config.toml
n_layer = 8
d_model = 448
n_experts = 24
experts_per_token = 1
d_expert = 512
d_shared_expert = 640
activation = "gelu"
moe_layers = [1, 2, 3, 4, 5, 6, 7]
router_score = "sigmoid"
normalize_top_k = false
routed_scale = 1.0
balance_loss = 0.00139
balance_bias = true
router_noise = 0.3
scale_expert_input = true
init_std_router = 0.0184
lr_router = 0.000571
vocab_size = 16384
norm = "rmsnorm"
norm_eps = 1e-05
tie_embeddings = false
optimizer = "adamw"
lr = 0.000649
beta1 = 0.9
beta2 = 0.99
grad_clip = 2.0
batch_tokens = [32768, 65536, 131072, 262144]
seq_len = 1024
train_tokens = 549100000
steps = 5849
dataset = "wikipedia_en"
Below are experts of layer 3 (counted from 0) of a mixture-of-experts language model. Rows are named router (the router's row for the expert), down (a neuron's output weights, with its number) and show model dimensions 0-55. Each number is 200 + 20 x the weight over its row's rms, rounded and kept within 0 to 999.
Before each expert's rows: a language model's description of what the expert responds to. This comes from a sample of Wikipedia text that the model never trained on.

# expert 1
It responds to: Proper-noun places and organizations, often after a comma or "of the": Massachusetts, Germany, University, County, Summer Olympics.
router,180,229,217,162,239,235,174,201,155,210,214,192,167,210,213,208,231,197,167,217,200,175,200,182,205,173,165,218,228,210,199,213,172,210,216,186,205,217,192,214,183,211,181,166,188,177,162,189,194,230,200,216,182,171,231,206
down0,176,186,204,224,184,220,208,216,216,205,202,178,163,189,168,228,220,209,219,177,205,218,211,212,175,212,219,202,201,190,188,191,205,198,198,194,204,181,164,211,183,200,206,202,216,171,207,227,234,183,181,188,194,228,191,183
down1,190,205,216,184,195,223,226,175,177,245,223,198,218,190,167,201,212,217,209,247,175,236,214,213,172,194,184,226,171,209,213,210,179,139,215,203,187,211,189,209,149,198,192,226,188,201,201,197,179,226,198,182,215,235,228,221
down2,188,192,182,163,187,182,173,181,191,202,224,224,202,166,204,197,225,156,175,187,209,214,207,227,243,193,205,183,180,175,213,207,208,211,229,206,169,156,235,208,242,183,209,226,197,195,183,176,236,190,218,196,196,170,200,142
down3,202,222,222,168,196,184,182,198,219,170,175,191,184,198,181,209,214,203,194,184,203,210,204,218,166,165,208,204,204,191,223,207,188,163,177,224,203,221,209,169,175,195,177,194,180,176,214,249,183,213,191,205,222,194,182,187
down4,186,206,214,231,185,191,225,199,192,223,139,182,207,171,192,213,151,214,237,197,214,203,230,226,202,217,199,205,205,206,222,187,186,190,205,209,218,221,200,219,193,171,212,213,165,219,208,231,205,206,203,188,189,230,191,181
down5,197,218,221,166,235,252,196,181,183,200,189,221,175,229,207,186,189,200,204,219,174,233,228,204,169,228,197,201,210,189,190,185,192,217,198,179,246,186,147,157,185,226,222,195,188,182,202,172,192,228,188,201,178,180,167,229
down6,168,227,205,210,215,226,198,204,233,186,193,166,208,208,195,192,203,178,190,154,186,204,189,194,209,213,202,232,189,194,221,204,205,210,187,206,204,190,203,173,162,188,192,154,193,167,217,205,193,184,179,192,208,211,219,180
down7,186,215,193,190,184,204,175,207,189,205,186,208,195,232,170,170,200,228,207,187,188,203,197,173,177,218,151,215,201,195,157,158,215,207,224,179,211,207,201,187,178,199,197,167,193,212,205,200,216,203,213,218,188,255,207,166
down8,232,181,211,233,223,217,209,186,206,187,199,174,206,204,229,208,223,220,207,222,211,212,173,207,194,190,183,206,183,194,202,238,203,192,177,179,203,200,200,207,167,201,194,164,154,199,201,202,232,199,213,191,200,211,216,185
down9,191,215,210,195,211,204,206,155,205,188,190,181,205,240,167,238,232,225,206,202,192,225,195,179,228,186,184,207,184,251,164,176,201,227,222,165,191,211,196,202,197,204,211,166,216,166,207,221,216,216,192,180,190,229,213,217
down10,177,213,217,189,175,196,244,183,197,204,218,219,198,194,225,192,195,155,195,195,172,192,231,203,199,212,201,183,188,226,166,194,186,224,210,242,192,189,190,191,212,186,187,180,202,223,218,216,202,149,256,191,171,181,187,204
down11,205,181,206,212,184,182,229,231,221,191,223,265,204,172,231,187,228,199,207,220,217,200,167,208,201,202,216,203,164,220,174,199,181,236,229,180,181,191,198,202,224,182,162,180,202,180,208,205,198,223,207,196,179,192,172,191
down12,175,214,168,166,182,204,215,198,217,196,264,175,206,193,210,217,200,162,175,211,210,197,234,227,194,191,196,205,203,254,180,218,203,205,215,206,184,173,171,197,192,220,166,238,184,213,205,192,195,231,204,214,220,185,173,236
down13,199,149,193,195,213,217,198,188,189,225,241,214,217,194,196,202,247,188,224,188,221,167,209,170,194,176,208,179,197,189,193,209,209,170,215,192,189,172,186,216,204,240,198,200,206,214,225,181,200,205,199,206,190,195,167,250
down14,243,220,166,154,218,214,193,165,202,188,213,196,221,183,193,238,237,214,224,159,207,194,225,222,187,172,222,196,218,209,175,186,208,204,203,213,181,200,163,182,195,202,220,191,202,237,200,189,219,207,211,221,209,181,193,213
down15,182,232,224,189,194,223,176,191,180,187,235,227,206,161,181,217,204,221,192,166,207,205,212,224,208,235,195,179,200,162,221,188,208,172,239,201,173,185,195,202,226,193,235,198,201,222,169,154,223,201,217,187,157,198,232,222
down16,195,201,195,194,181,177,213,203,196,192,195,187,198,177,234,226,170,191,199,235,159,182,207,229,182,214,158,172,197,199,208,200,184,179,232,218,182,193,173,193,212,170,181,237,185,214,237,210,174,249,257,201,200,197,218,179
down17,223,179,235,175,249,207,186,210,180,223,203,209,157,187,187,191,228,247,205,178,201,219,193,187,165,190,206,223,214,174,180,197,189,199,197,212,224,183,219,209,184,210,201,178,197,210,157,211,181,201,187,201,205,202,220,214
down18,233,214,181,223,192,201,179,213,179,218,207,197,180,194,188,227,186,190,209,211,217,186,203,201,209,191,179,156,218,256,217,185,195,165,180,196,209,219,224,193,189,178,250,222,200,196,235,188,201,185,223,220,186,238,179,179
down19,203,205,208,179,198,180,187,162,195,205,196,215,209,214,202,212,206,206,206,175,216,182,188,182,242,178,178,196,173,214,188,196,176,108,222,190,204,202,196,208,189,201,150,201,190,215,207,198,200,229,204,221,207,221,191,205
down20,204,180,212,218,185,206,202,217,194,203,183,211,152,207,183,196,177,188,204,185,193,201,234,158,200,192,218,200,220,200,178,191,183,224,182,200,213,233,226,206,237,197,199,272,211,213,217,221,205,199,215,232,200,227,209,219
down21,202,203,206,192,215,202,205,204,208,179,187,206,207,180,160,186,164,195,199,169,240,189,212,190,209,188,205,209,206,205,200,193,225,212,191,223,216,169,189,236,202,203,219,207,187,159,176,205,187,186,206,214,210,185,169,187
down22,192,208,194,172,218,170,219,227,237,194,233,187,210,175,195,189,195,207,204,204,168,186,200,225,215,217,198,220,203,210,190,222,203,254,196,190,176,205,184,158,230,193,191,178,202,219,202,229,182,189,222,169,175,187,187,213
down23,219,226,200,189,208,211,174,204,194,204,229,175,180,217,204,186,230,205,186,201,209,211,204,201,148,230,200,208,190,185,208,177,186,181,222,220,180,227,255,199,198,228,205,183,176,204,202,199,175,208,175,166,202,199,201,185
down24,204,200,215,208,238,226,190,202,174,199,203,232,180,215,204,181,174,225,198,146,208,214,218,179,176,234,193,194,198,212,221,185,184,158,184,163,188,186,229,207,185,188,190,182,210,204,201,176,204,236,195,209,197,173,189,164
down25,235,176,201,201,199,213,236,208,190,193,187,188,207,184,240,180,222,166,195,229,203,220,204,208,181,201,177,218,207,209,199,230,218,207,206,195,191,217,208,239,212,203,167,204,193,206,217,176,189,197,203,198,218,192,194,187
down26,183,195,188,228,198,226,170,194,206,231,189,174,188,195,191,211,201,222,218,205,216,212,183,230,196,198,176,211,206,227,176,208,231,240,198,225,213,206,195,183,209,186,213,210,199,196,177,209,209,171,166,197,187,187,201,187
down27,221,193,212,197,224,185,219,202,222,189,230,199,229,207,198,181,211,228,201,213,181,186,216,190,221,186,163,189,215,196,217,218,186,213,156,186,203,195,201,194,208,214,215,208,203,213,218,220,155,167,233,183,205,210,193,213
down28,237,194,232,231,205,236,221,214,191,189,193,218,193,219,214,234,188,197,216,201,192,193,215,219,228,193,230,226,212,188,161,160,206,159,184,183,177,180,195,196,157,156,162,203,232,218,183,199,174,194,174,188,160,213,211,184
down29,190,186,222,180,261,159,171,192,161,192,203,224,190,205,155,173,198,208,227,182,167,205,223,189,190,239,192,196,188,171,228,201,223,164,219,218,233,193,194,211,174,198,209,194,194,194,178,216,227,177,216,212,225,185,206,212
down30,243,235,220,189,189,230,181,221,175,174,200,160,186,178,188,214,211,189,213,182,186,271,202,179,203,212,222,160,212,191,205,195,163,188,190,224,229,222,190,204,216,220,231,194,184,179,202,228,190,213,185,197,222,170,222,211
down31,192,197,222,231,184,184,189,224,192,212,213,202,206,153,208,184,206,194,155,194,178,241,207,201,172,207,186,217,200,168,208,209,164,218,168,215,215,208,169,219,207,200,192,160,222,186,218,212,176,199,203,212,195,213,220,189
down32,207,189,233,202,191,224,207,200,154,230,236,217,226,185,183,161,190,221,191,208,184,190,205,197,197,172,211,197,210,179,208,188,192,175,175,169,172,203,200,201,206,212,166,190,225,193,201,158,211,217,174,188,191,208,225,214
down33,212,210,199,249,185,192,192,219,203,198,189,191,168,199,220,199,211,178,169,204,219,200,194,213,173,171,235,205,219,186,193,178,183,123,183,227,207,187,242,218,167,213,171,222,224,183,170,184,209,191,186,184,217,201,204,225
down34,193,189,167,233,192,196,168,204,181,171,194,157,226,209,192,204,191,203,172,193,214,200,154,193,255,215,189,231,187,204,186,187,224,201,183,194,235,174,170,144,199,187,174,208,240,188,193,197,207,198,224,152,222,197,194,207
down35,191,180,205,188,236,179,170,200,177,184,189,205,204,205,236,185,199,172,168,214,204,193,242,180,209,163,184,205,195,198,210,183,221,186,173,181,206,185,191,200,212,216,167,202,204,181,187,194,180,214,212,201,197,209,208,191
down36,171,199,211,197,205,209,190,188,200,211,206,214,177,178,198,207,197,176,192,204,154,208,214,196,193,230,204,189,222,202,224,203,224,225,168,217,207,187,169,201,196,226,208,180,197,155,223,179,194,189,221,193,238,199,212,205
down37,213,225,177,186,200,205,211,187,198,214,175,177,217,239,196,191,219,213,229,205,189,165,193,177,200,220,172,234,211,185,212,184,201,199,209,171,202,174,193,204,215,182,207,187,207,218,215,247,220,209,243,186,204,198,212,162
down38,192,204,230,144,201,164,171,198,187,190,230,205,205,223,214,196,202,206,210,217,177,195,178,147,154,193,235,223,214,192,183,172,222,231,193,196,221,186,185,184,215,190,198,208,205,214,206,203,220,215,209,214,181,172,209,158

# expert 19
It responds to: Month names and year digits in dates, especially after "Born:" in infoboxes, plus past-tense verbs like performed, recorded, built.
router,204,252,221,172,233,204,192,185,178,239,182,172,179,222,239,181,214,194,180,167,218,182,212,207,178,225,182,221,181,173,194,202,180,269,206,197,206,234,204,190,181,185,213,210,189,229,179,187,185,228,194,216,182,191,212,214
down0,243,182,217,201,233,191,246,194,162,200,196,207,210,194,196,200,188,216,237,164,235,218,202,199,225,178,208,249,187,181,206,185,209,205,208,229,190,233,162,213,178,231,212,221,184,193,211,205,190,208,213,141,225,169,199,222
down1,202,246,222,203,194,234,181,178,182,175,211,197,182,200,201,205,189,179,209,207,183,205,193,188,213,169,198,203,202,165,233,198,193,175,187,179,204,224,218,200,174,258,202,144,204,176,200,190,209,148,184,178,235,202,236,193
down2,175,228,216,183,155,190,207,196,220,173,193,199,208,223,229,180,200,199,177,215,176,231,219,207,193,224,203,210,250,173,230,211,155,175,192,229,201,229,207,232,188,171,151,237,180,194,216,199,209,187,211,217,205,233,179,207
down3,209,198,217,216,195,190,202,229,181,173,207,179,182,200,196,193,181,209,218,187,187,213,171,223,196,195,189,215,214,188,212,208,196,167,202,208,227,226,209,209,167,225,191,144,198,184,194,220,235,201,232,236,193,237,228,190
down4,209,163,210,191,192,236,215,215,194,211,212,227,189,193,156,201,166,204,209,225,190,212,179,206,174,199,167,190,209,208,188,193,221,225,213,208,189,186,203,159,197,214,200,184,223,205,187,198,225,206,189,190,180,205,233,223
down5,181,194,209,202,163,233,198,210,192,185,188,169,218,216,194,219,205,217,186,216,173,240,180,192,206,199,168,204,229,216,225,196,171,145,192,185,205,180,192,218,188,239,211,190,193,175,219,183,188,215,203,202,199,251,195,197
down6,196,173,192,206,253,194,212,190,211,168,197,229,209,181,212,167,164,156,205,239,201,208,164,181,159,193,231,156,204,254,201,217,207,192,208,185,191,218,220,235,186,217,208,207,191,237,185,195,210,201,215,156,215,167,189,206
down7,195,192,187,179,200,193,216,191,201,202,166,228,236,199,197,212,193,192,188,210,204,233,219,193,212,220,206,226,221,194,178,204,181,220,191,213,222,195,230,244,186,202,186,195,207,206,197,203,204,209,242,173,192,207,182,235
down8,194,192,208,195,120,171,219,219,200,236,214,192,166,209,156,204,196,207,221,183,176,214,201,227,175,229,188,167,203,169,239,186,216,209,193,216,231,188,199,212,210,202,204,214,190,183,183,224,164,192,221,175,197,246,216,200
down9,159,210,223,166,182,209,233,201,179,193,187,219,164,204,204,184,227,221,207,243,188,192,184,186,203,200,188,196,212,209,210,196,184,195,199,186,189,210,197,195,195,174,196,203,178,190,163,186,232,220,199,201,215,208,176,204
down10,190,203,200,174,193,209,205,218,187,235,183,175,174,203,207,198,210,183,203,195,214,184,196,218,185,221,215,178,169,200,202,149,202,211,184,200,210,180,205,168,170,180,184,213,179,219,173,207,208,180,188,204,189,190,211,192
down11,172,199,229,176,175,210,216,206,187,194,149,162,176,219,214,185,213,199,196,211,158,186,176,204,179,243,227,196,217,195,234,223,197,192,185,183,222,204,200,220,194,205,188,187,200,207,156,186,181,204,201,229,212,164,183,194
down12,206,208,205,226,243,195,213,186,181,195,217,171,175,206,191,217,211,231,214,201,222,195,181,217,207,199,182,198,198,209,183,204,174,223,203,178,209,245,221,145,158,211,202,162,209,191,184,220,247,200,214,182,186,236,211,200
down13,199,212,181,169,168,211,182,145,220,166,179,191,200,190,245,206,229,210,213,210,203,207,193,211,214,224,196,181,197,179,214,219,179,194,187,209,195,223,191,204,243,174,215,201,201,226,221,176,186,188,213,186,221,173,160,217
down14,191,229,196,177,165,202,198,170,217,219,215,183,207,221,220,192,219,206,180,209,182,202,196,197,226,206,176,206,196,204,221,179,187,155,203,169,191,201,211,213,208,233,178,215,215,193,226,187,227,224,194,211,231,232,170,210
down15,202,196,199,203,157,172,211,182,177,231,189,198,161,225,216,206,230,228,204,201,210,187,206,225,222,223,220,180,203,215,205,198,223,223,178,205,212,205,187,162,184,174,197,187,169,195,189,187,219,224,228,231,211,229,204,211
down16,172,232,191,227,184,178,211,258,179,196,197,216,201,202,229,172,182,227,206,200,206,219,195,192,181,215,207,221,221,209,232,213,208,147,195,158,197,202,175,182,204,163,214,158,201,179,210,219,190,194,211,217,203,230,218,179
down17,213,218,173,204,190,209,211,160,206,223,184,226,198,188,206,200,222,227,166,211,192,197,171,235,227,206,173,207,186,222,179,214,203,199,195,169,185,209,191,186,189,183,204,142,212,224,212,177,203,239,194,179,179,203,187,202
down18,208,188,201,234,144,162,179,204,212,224,197,184,178,215,160,206,199,225,192,219,215,218,178,197,192,186,179,179,221,205,179,207,207,216,179,206,231,229,197,226,203,213,225,181,215,211,205,204,176,253,214,187,234,224,193,217
down19,167,213,186,205,199,217,225,217,188,214,217,181,168,178,191,195,222,154,184,197,202,194,220,233,179,229,205,198,178,198,230,190,189,226,209,217,204,195,182,187,211,177,206,213,182,191,170,191,217,171,178,211,191,198,173,190
down20,186,186,172,170,237,212,187,211,184,205,177,177,213,201,210,235,197,190,210,201,213,199,182,188,207,203,199,200,171,259,179,234,200,196,203,208,201,185,183,192,190,180,223,207,159,214,223,204,184,198,204,215,213,171,186,174
down21,176,172,185,160,208,201,193,188,228,206,180,211,209,226,219,195,192,172,195,220,205,184,191,199,179,179,206,199,211,210,173,185,181,196,210,218,202,187,183,189,192,199,223,166,210,236,194,224,189,184,187,199,165,202,213,224
down22,175,204,193,231,201,191,186,205,216,211,217,204,216,163,201,204,219,203,222,165,198,209,193,218,171,241,215,179,217,205,211,214,207,243,200,179,192,159,196,168,206,179,191,213,200,172,257,210,203,187,207,195,185,206,188,223
down23,212,214,177,177,223,227,221,169,175,198,183,198,217,186,219,156,202,199,194,217,182,176,217,202,213,213,210,206,157,225,217,202,191,202,210,217,220,203,214,204,182,195,176,194,163,194,192,175,236,211,251,189,179,235,161,186
down24,181,218,199,198,211,212,178,173,191,190,194,180,236,195,221,191,244,218,227,170,203,188,225,199,207,190,228,219,195,180,223,183,220,202,179,189,209,193,239,178,176,192,187,191,224,197,199,182,232,186,210,183,218,214,186,201
down25,181,218,181,209,185,175,203,207,188,212,198,223,198,197,207,203,216,209,230,196,168,201,228,205,181,207,216,214,205,196,225,191,211,176,194,225,145,214,167,187,206,188,205,216,190,196,229,173,183,178,211,238,164,220,214,256
down26,209,193,200,234,153,151,224,179,204,210,195,237,188,186,215,180,202,186,200,188,230,186,196,210,133,199,218,171,201,214,153,204,184,176,197,184,205,178,158,218,214,188,209,195,198,201,237,203,194,181,201,164,200,164,223,203
down27,178,251,239,153,211,195,180,220,201,195,180,189,210,218,212,200,159,141,208,222,229,216,203,214,209,228,200,164,173,217,219,217,190,205,199,177,213,169,224,161,190,187,192,182,174,230,200,221,174,216,213,189,167,191,204,218
down28,190,198,226,165,209,237,206,231,185,221,193,171,206,208,224,178,192,197,193,212,176,211,180,208,203,206,214,187,231,185,243,214,202,172,162,222,214,184,194,192,189,199,201,236,162,177,205,189,201,174,207,199,203,226,220,198
down29,206,209,184,206,187,206,183,177,213,228,187,187,204,128,186,154,192,184,216,223,176,229,173,175,224,203,221,192,199,215,212,183,226,179,178,215,214,203,219,211,237,230,198,208,233,191,231,199,224,223,212,200,175,222,149,205
down30,212,193,208,195,191,195,173,161,216,213,164,194,184,199,221,206,210,215,169,208,172,173,203,205,230,218,180,247,185,211,185,193,203,202,207,223,195,193,170,178,219,188,212,157,182,220,214,197,193,222,177,193,185,191,182,204
down31,255,186,196,225,201,194,206,198,197,187,214,225,203,143,213,178,204,219,201,175,219,198,217,196,205,184,211,196,189,186,209,209,174,173,214,166,185,201,185,184,198,196,266,197,218,173,226,210,173,218,197,160,230,226,251,206
down32,217,210,249,192,199,130,198,186,174,203,185,187,184,200,231,188,210,217,191,178,236,212,169,169,177,207,227,225,203,196,205,147,208,204,218,148,205,212,186,197,196,174,203,197,213,193,207,220,200,195,187,189,225,190,172,178
down33,189,193,216,218,230,223,201,192,203,157,171,197,187,229,184,211,248,203,214,191,200,233,177,220,172,196,212,211,197,182,217,211,207,214,216,205,208,217,197,209,176,222,203,183,168,215,200,200,215,214,234,190,187,193,194,194
down34,200,221,187,206,218,184,191,190,189,198,209,186,225,181,193,179,220,188,200,211,189,188,188,230,196,184,192,181,166,229,183,202,152,191,239,150,217,186,174,184,186,191,194,188,186,207,215,207,188,215,199,182,194,224,188,190
down35,199,228,253,183,165,196,218,221,194,196,202,178,196,215,214,195,193,165,199,212,173,222,180,187,192,218,187,171,217,194,260,218,158,201,157,228,200,211,215,204,184,184,184,185,212,214,187,197,202,186,209,210,209,217,206,176
down36,167,210,219,223,185,213,205,178,215,235,220,181,189,227,189,200,178,210,193,207,193,192,195,173,209,180,176,203,215,166,168,192,177,176,208,192,175,205,200,204,203,223,197,151,199,186,216,181,218,207,198,237,213,224,174,217
down37,169,226,213,210,173,217,220,207,200,207,218,236,177,204,226,208,222,211,221,188,204,224,238,206,177,208,226,188,178,190,210,190,217,200,192,227,174,202,189,179,196,183,226,224,204,206,218,150,233,192,219,189,174,212,220,260
down38,189,193,196,229,186,196,170,196,245,196,171,241,250,185,180,216,193,196,197,201,208,214,210,203,162,188,206,195,194,215,205,248,170,181,203,185,187,199,174,204,235,188,179,192,192,228,232,226,169,210,182,209,194,217,197,242

# expert 10
It responds to: Nouns and noun suffixes ending a noun phrase, often plural or abstract, before of or a period, such as games, troops, -ations, evidence.
router,251,190,243,190,203,176,183,200,176,238,235,176,191,220,235,195,176,203,201,213,218,170,213,197,184,226,186,209,184,202,193,205,211,212,245,157,199,172,194,180,192,198,260,210,179,238,186,230,174,184,200,214,156,218,229,188
down0,193,187,197,218,219,204,191,210,171,184,204,197,157,220,212,194,230,222,212,176,165,207,164,221,204,176,190,189,154,220,238,163,210,197,219,219,174,204,207,231,187,220,210,202,203,187,195,198,222,203,168,193,167,214,184,214
down1,190,203,191,202,218,173,223,181,210,173,221,206,207,232,147,187,216,202,210,178,199,228,169,217,209,176,176,209,191,187,192,223,232,229,189,232,173,236,208,229,200,178,193,170,209,194,165,201,214,205,175,192,189,219,188,240
down2,221,210,209,169,192,202,195,200,201,201,203,224,189,199,199,187,192,198,224,211,199,226,198,209,198,192,212,219,166,205,188,189,181,160,214,206,237,187,187,190,204,203,193,216,213,212,205,240,210,226,216,203,185,187,203,224
down3,196,223,195,212,236,202,228,203,207,227,205,189,206,182,187,195,208,163,232,214,193,157,183,231,194,177,223,209,187,217,195,201,225,264,188,220,195,253,210,177,209,192,174,217,224,199,208,210,194,170,211,195,226,200,179,235
down4,200,182,225,188,191,200,203,256,197,196,228,176,174,192,199,233,211,209,185,208,179,203,215,216,237,246,193,218,167,173,181,152,189,203,211,177,209,199,177,195,228,202,179,196,210,195,202,238,242,183,189,168,171,160,201,177
down5,221,173,214,187,186,189,170,178,194,186,192,245,182,212,193,210,183,198,185,186,225,213,182,216,209,185,192,178,196,213,216,211,214,184,193,199,174,228,183,198,169,199,201,170,211,194,254,213,231,205,193,228,209,179,193,202
down6,160,209,168,190,161,194,194,194,215,219,221,177,201,182,195,203,170,194,187,224,190,172,195,196,197,229,158,234,233,240,196,221,178,260,214,228,194,178,165,163,217,189,184,192,203,233,221,176,193,176,212,226,217,195,205,185
down7,182,194,244,183,190,202,240,185,191,235,228,207,179,220,218,200,196,227,205,212,208,172,191,207,213,229,209,228,199,197,171,215,240,166,216,190,226,185,219,198,226,198,169,194,212,204,222,200,224,179,207,157,206,170,191,162
down8,190,226,211,189,197,191,208,200,198,201,213,176,233,195,227,217,215,203,205,211,203,192,214,186,209,208,209,196,235,211,214,192,202,223,223,191,199,199,218,197,170,222,227,199,176,206,184,201,184,169,196,178,217,168,177,206
down9,215,223,228,181,186,203,200,187,182,191,191,184,208,186,191,184,213,178,206,211,208,225,191,185,180,170,183,232,203,219,184,203,217,221,209,226,215,243,212,173,205,203,183,222,178,201,163,227,207,224,177,207,169,245,255,185
down10,179,198,229,226,185,225,215,191,180,180,185,200,203,207,230,207,175,177,214,187,215,198,222,162,238,170,218,204,207,217,195,172,211,183,197,185,231,183,168,188,184,205,198,198,197,223,168,231,240,223,187,217,198,218,228,190
down11,192,225,198,177,206,165,200,204,194,186,208,189,181,198,193,225,205,195,213,220,202,200,214,216,189,201,208,197,178,209,196,198,237,248,221,219,191,190,185,211,196,186,210,192,197,224,179,179,195,190,189,176,183,220,214,220
down12,207,193,191,140,209,220,180,179,218,188,228,178,191,221,209,193,216,190,194,209,222,189,230,188,234,199,187,183,185,200,195,196,222,149,184,196,232,168,196,162,185,213,179,225,193,215,179,222,188,217,222,184,197,199,208,174
down13,234,217,203,225,227,216,172,193,208,215,200,230,206,201,239,191,184,198,210,179,207,207,203,247,219,199,223,226,204,177,234,178,179,189,208,186,223,227,202,199,180,195,212,199,199,225,206,204,177,189,228,209,164,216,179,201
down14,176,191,184,215,190,182,206,187,194,196,218,176,187,247,174,210,227,179,221,171,166,223,153,235,219,184,191,214,198,203,237,194,190,171,227,234,167,198,212,198,209,192,211,192,238,188,168,177,206,180,196,197,217,198,228,203
down15,215,223,228,229,208,205,148,207,164,184,189,180,179,169,166,207,224,170,189,225,190,212,185,227,223,169,222,197,209,176,201,256,171,194,202,208,220,172,183,201,199,184,179,189,231,190,153,212,195,204,167,198,192,225,184,218
down16,174,213,163,183,184,179,190,194,198,215,184,205,222,204,196,178,182,185,192,175,183,225,191,209,180,176,205,193,183,200,193,211,220,210,203,215,169,203,241,229,207,190,184,210,168,190,184,193,175,202,182,238,199,190,206,237
down17,161,150,206,219,203,195,205,192,211,170,198,194,203,187,173,211,191,216,176,196,211,189,220,203,139,180,191,194,200,203,186,181,224,204,189,167,189,232,195,215,222,188,224,206,209,221,160,230,186,180,187,196,225,171,220,200
down18,218,193,186,219,177,215,191,219,198,213,170,213,183,172,215,207,189,188,199,193,195,187,245,207,212,186,226,205,191,222,215,194,194,159,198,223,165,201,188,194,243,204,211,213,216,209,172,196,186,200,215,219,198,205,215,191
down19,198,173,243,212,194,196,228,195,235,219,215,191,197,198,206,190,197,207,209,198,202,201,189,192,193,210,201,168,182,152,180,209,249,197,209,167,230,179,215,188,230,173,175,179,196,186,216,228,202,203,200,188,197,226,197,249
down20,204,161,192,189,179,198,169,194,187,206,200,204,222,206,238,204,199,223,198,187,209,147,217,165,207,199,185,206,188,214,198,179,202,154,190,181,216,204,216,204,269,189,202,207,192,191,196,187,173,175,191,206,206,205,222,217
down21,175,252,172,191,187,194,201,173,212,210,196,185,208,197,208,189,209,206,180,215,227,219,185,165,222,231,205,182,243,233,195,246,199,217,198,229,212,192,223,189,204,226,179,220,218,221,202,162,198,227,234,216,227,189,202,190
down22,191,184,176,187,203,175,191,203,184,166,221,235,161,202,198,157,190,191,236,207,203,217,185,168,225,179,236,205,165,215,219,197,236,202,220,215,188,183,225,226,205,249,200,191,242,192,163,179,191,172,199,221,200,214,206,214
down23,213,202,202,180,199,171,205,238,208,207,177,186,216,163,217,198,182,181,206,199,186,159,216,247,226,208,193,166,217,208,187,151,179,176,185,206,185,219,235,200,202,210,171,227,202,189,210,223,216,191,204,192,182,194,207,192
down24,201,214,236,213,213,200,194,178,239,221,210,196,202,196,206,191,208,201,205,182,184,222,175,198,195,206,209,199,216,163,243,202,227,227,167,221,208,211,240,209,192,245,204,227,221,207,196,205,210,180,184,157,238,206,207,190
down25,169,202,191,188,184,185,238,189,198,215,212,199,207,179,180,203,176,202,190,198,162,204,207,214,213,196,176,213,191,231,182,162,219,179,214,233,209,206,213,187,169,189,193,197,211,224,184,192,217,177,234,187,191,186,195,198
down26,243,214,201,189,201,181,219,165,203,215,173,237,189,201,209,186,233,236,237,213,206,211,217,205,204,191,227,227,200,210,185,199,192,163,211,200,221,249,237,209,219,215,174,198,206,178,247,235,233,176,209,198,187,214,187,224
down27,222,217,179,214,174,185,164,172,193,204,204,188,186,196,217,215,176,181,182,222,221,184,190,188,184,215,192,163,186,210,180,200,196,209,208,223,218,198,172,166,223,186,185,222,216,218,185,171,131,211,217,227,183,184,197,189
down28,211,179,219,187,189,188,212,215,216,214,188,192,231,216,202,203,158,190,171,191,202,194,230,204,188,213,193,199,226,206,183,168,232,167,193,184,206,208,221,176,183,198,202,214,185,172,199,162,215,177,212,198,172,208,199,176
down29,229,209,198,205,211,191,219,198,262,155,203,229,199,192,165,212,210,214,194,191,221,203,219,180,197,190,187,198,170,199,158,154,215,234,188,197,219,204,221,196,204,228,206,201,171,210,176,181,178,183,186,190,227,227,204,212
down30,188,222,216,192,217,204,198,237,172,182,179,209,192,185,204,206,206,240,165,201,197,214,185,213,206,196,216,204,220,195,176,218,196,149,195,164,219,189,213,197,185,170,180,213,192,180,242,212,233,205,220,210,204,211,184,185
down31,212,220,187,209,211,220,208,193,191,193,195,232,171,186,204,172,206,171,186,202,188,218,224,164,207,169,186,204,183,166,250,187,239,173,194,185,174,214,238,197,193,244,221,200,201,210,199,202,212,163,208,208,196,250,210,232
down32,202,190,227,187,191,209,201,200,181,185,181,214,231,196,214,204,212,209,201,203,197,198,209,150,233,190,206,205,174,191,205,221,175,189,196,197,221,236,215,238,206,208,221,174,172,207,204,171,221,227,191,203,211,178,205,208
down33,148,195,189,198,227,202,190,237,166,184,214,197,200,188,201,202,196,231,218,167,178,250,230,207,209,195,231,196,198,216,210,205,176,228,244,163,221,198,190,224,187,214,177,225,188,234,213,199,222,183,183,192,223,180,219,238
down34,211,207,168,200,235,209,175,219,207,201,192,168,192,187,188,202,226,208,169,227,213,224,158,187,205,222,216,213,200,224,205,233,187,244,199,192,184,202,182,173,183,228,168,238,208,183,204,187,195,208,210,178,225,173,186,194
down35,191,190,171,183,166,172,204,190,212,217,201,213,242,232,182,210,201,225,199,209,200,159,210,190,207,193,185,207,182,214,231,174,166,175,220,223,157,215,228,189,213,190,221,226,227,204,215,154,180,192,217,185,196,184,232,187
down36,182,205,191,194,184,191,218,231,204,237,224,236,186,181,194,168,198,215,183,156,200,196,216,196,174,206,177,219,225,210,234,198,197,223,188,200,195,202,248,221,204,209,198,173,191,223,191,203,197,198,190,154,233,208,189,214
down37,227,161,201,193,156,189,190,219,166,214,215,190,212,188,196,180,202,171,182,248,210,143,226,202,180,205,184,184,214,191,197,191,213,198,212,157,167,210,206,168,242,194,219,202,154,214,198,186,197,197,183,214,203,169,202,196
down38,211,233,199,194,195,215,194,194,206,230,198,223,188,170,209,186,214,204,191,217,187,188,246,220,174,167,218,167,206,178,213,187,224,209,158,189,192,182,188,210,165,208,221,235,209,190,181,224,201,191,183,221,181,205,204,188